config.toml
d_expert = 80
routed_scale = 1.0
init_std_router = 0.0089
norm_eps = 1e-05
learning_rate = 0.000711
dataset = "wikipedia_en"
Below are experts of layer 12 (counted from 0) of a mixture-of-experts language model. Rows are named router (the router's row for the expert) and show model dimensions 160-319. Each number is 500 + 25 x the weight over its row's rms, rounded and kept within 0 to 999. Numbers have three digits each.
After each expert's rows: "comes after" lists some tokens at least twice as common just before its tokens as in all text. This comes from a sample of Wikipedia text that the model never trained on. Tokens count by the router's weight.

# expert 29
router:492501497481498456512556440449512521505478471457505555504516538544480509539546499503484539488504499529527502496495485518487495529535446498504480546519530456482497473509554461505481507508471504437516505487508525506504562498465489542523488539455509481533468490488522499493537522484489516532447456468489526478515449481458508517494518513502521500496487475480462461489473516531530520460504476498492493505511458461470482481532478536517534501498456516492506522498509547523528505504514518
comes after: " (", " \"", " the", ".\n\n", "===", "=="

# expert 26
router:511497501514529481525507536510513454516511530480484534517531473508489464491486489509483550498479517488474479500509477448514488493508492536494485495506493498524485532443475494512446501561462493452472497470485489477509501465522475462503497512494510502509504524553496539542447440493524471474491490484441492522502524473459505526476475515558501543526506496523485488554539466466463473521525484513486535469491478464518485513523527498496488498518483530539480482487495482500448536510503514
comes after: "-", " •", "==", ":", "See", "\n\n"

# expert 27
router:442478445464498516538480494479532483511481447513507497496507484520513486488486536510511489521503482508533502479497502507506495530530457527480499546465501501451458492488476529496489507556497490492483496525481499493439534480425523449512482493507508506508486535512501505505510488529513513503472485496507508546549475524477509502517498540480508495471529491497543508569505505494455510491483513518572474515509479495489518513478479508461535495497478479482549533480495505508496541508528512
comes after: "==", "-", " the", " a", "\n\n", " C"

# expert 25
router:501507494488476512516488502488504501485496497520487489534526492468523478537511548512453558523508503506487509482458482458520502495466512506509480501493467475485493508525514476504475486512485502544472500456543475486483504527462480505505491530477504506523535506541541513507495466491560538478447528471535488514436540472483475464493488537522488460479511567493509488506460523528533438555490545541488526532510479515480520482503461475525462496501483506457489497480536519532507541538512478
comes after: " ", "0", " (", "1", "2", "5"

# expert 44
router:475498502521491526487577490487516519537494500496522457501517501475481473469467496482519523493530536510543492487509547488541519511490497481519491484493525527482467512503477456447490496472508499460472537514478512495505509457493530511517509477463432517504508486499480480470465536486534505506521496482494519478488552536499515478465509503505485480487485496488507467558506501460451490493465468481514503484453510486513515492537551529486510517516466477505501489502500506504530486467522515
comes after: "\n", " |", ")\n", "0", "9", "8"

# expert 33
router:448521479507520504542494463502490523485481488512488499496454487502486453549540505476517515499534529493438504458472478532522551531489476477482501498486518482526521496495523498501546505494453504481520540479503486498517531525492546531492533483490505534515469499538514512483531467496532468452511445495508530517512483512524510488524496502495506540497520436511490494511517557526518487462496496494497520491477459526537536463464503520495505448487437524509499511498501519483483537519524473
comes after: " ", ".", " (", "1", "3", "4"

# expert 2
router:501497475510474467498481484482506486477469524466511503504466501506518530499514476521506515510506500542509516512525471469517510468513481483504474521527516503488497446436503479530458466485506497483518536529509488479535477513527480521452537459531483563506514489489491489485516513505521512513504522531501496548479491507540469559521433509503505459511470483508510518509463464492525468517533520491497476508473497475496478532526546506528506481505482529535471532544497512487514484471477529
comes after: " ", "1", "0", "9", "–", "|"

# expert 4
router:509528490479516486456520552494489493487460512461485489534492527478492473507515500451532464519514500514512467550494490493528487461488504487546484474522531526497574505527492503499502528506477496527490489502486498486501466489470492521520528536500503524498535474491459496519473533495537439461509492491493461518481477495507497544478520548461498430566497492472507505468516507530515499480464535555490507450506525487532522503498480498543499478512493489523443513481501460504419484489522470
comes after: "1", "2", "0", "8", "7", "9"

# expert 34
router:484503512531479499499495489473520484528532498493498531487495518476474493454516505496536489501506482493458513457489523493495463480479480479486486502521533511502459499483483488503521523464446530509533497485495474559506490485462517525516527529541493529494532534553511470490550471500470461494461501477487539464514558512529483476451513470484510487515512519470511498496481460550490480457504485516496517441507495474476497505515492434533520515497474502480483495491525499499463521473537529
comes after: " |", " ", "1", ";", "–", "3"

# expert 42
router:485501515521497481510489532528495530506460508485517510525489470477505492527520482518501494485482539487528498528479448467509491498448524526532515472465499495457550495560512543514502483501493471494530509437517470465519480519526506460500489439474500536511509490529467496498500514483526469504482515505553487519480467523483478507557495500528472468493517495468504493512459485498477486474509469490483496504531482491499476441498514533526483482491494476496510499505522500531458495550516469
comes after: " ", "1", "9", "2", "0", "8"

# expert 18
router:474458496520508473473495481519481518509503510536504516490487498498491493513488491470502520500553540476467535489511529536468522473499508507517476505518516486556525454500494511509531525483502491443533491481488477507468473496531486532483514515469490530514509503530492520538516437507503472484459452539516489540522514509538488523477479444480512484501488525457513519539531462497440463505502536484496495468499524485506517467508557479498449503487491533535532481480503502466480541499501537
comes after: " |", ";", "0", ".", "–", "4"

# expert 1
router:491466494472484492535471540538522484515514511511534517473502456493512526489475526524516549500504492454534511505461513482473483473532508463512498468510475461534469516504498490475510508490499496565455540514495518512462496495505498502473505447513458526523547492494503478541450451537487488508491489500476480523500489550507507499489535486478524457480471513498514480438489508479488507523497537484520473509526511528510522442458501526484476518518515518514509466492507466480505544480512487
comes after: " the", " his", " and", "'s", " a", " her"

# expert 35
router:492505515520492491512457485480512488492533499455497445556476521493476528482565503484467477532468500539493492520465530539458521498511520484509502460492513501480475484536485489490479514491485511470512479536486496514533500469489520465507484489532504450509533478455502542549553479464482493485536484485543512509472534508514475511475470494503536503515486514486456474527506521520509493486467517501556479484433484483450468551533501509538446513494480493515496479471475472501560505480493518
comes after: " |\n", "0", "3", ")", "6", "4"

# expert 39
router:516519495536543542509494545477514504502496516511509480535523452479475482468519518523477485525443549538488490483449462540460488491466504508484463472497521525505497469510518533488487501511487479487518496538512482497545508472493498488510471515517464513500537498498523518458544484480513488494502509463516482522491505448525541506540519527524570550512520497539482482519476478522478482474521511482456522485518573518484455511501506508465462502515463512480480483468499534483474486537477479
comes after: " ", "2", "1", "0", "9", "–"

# expert 22
router:461532483526473467490538564499511523487519500495493454511503477486485512521471493511489563508514516536547497502517499507508506515474516451476506487493518461496482477482520534502498514511510567501475499503509465518516472555483503509514525514481481534498508498458524498464454476519483484524509469507514545485482460506482503489513491511506536453472508522559518509480468502465461457498503507446509519516477500507560478462456532490520542504500486467505535514497482499500445502528529490
comes after: ",", " is", " was", " it", " It", " which"

# expert 46
router:493496505475538452499462490471512474519495492512514536521513526507564457515477501477524438511458520458447488533534471486533556501477497464514512520494519499502479475506488519519507505495484502472520494541470481524523507497530457497492550488540476543498501504577513485526518505507480475504487488486482454546512530510523470486490542453540514509468479546506492527471530450522494553496474501492489511465493500484491475489497499522487483506491516553522464494512494512532438490487548505
comes after: " ", " |", "|", "1", "2", "–"

# expert 36
router:500526490493512485499539526517457479490538538453520500494501467458493482445519481525528470439507504537528493483506470519501518511567505489512492501476464540485547454471457482462493507470527504539494542516526507502542479536511533540555507537511524519485514499532514522483530538501548508466459507496518448491477496521493471504531503545540506498513492532501478492499536487528529479494509479502501517534510466502485479481507508486487540577549507455507501540490481455529487524512462509
comes after: " |", "|", "1", " in", "9", ":"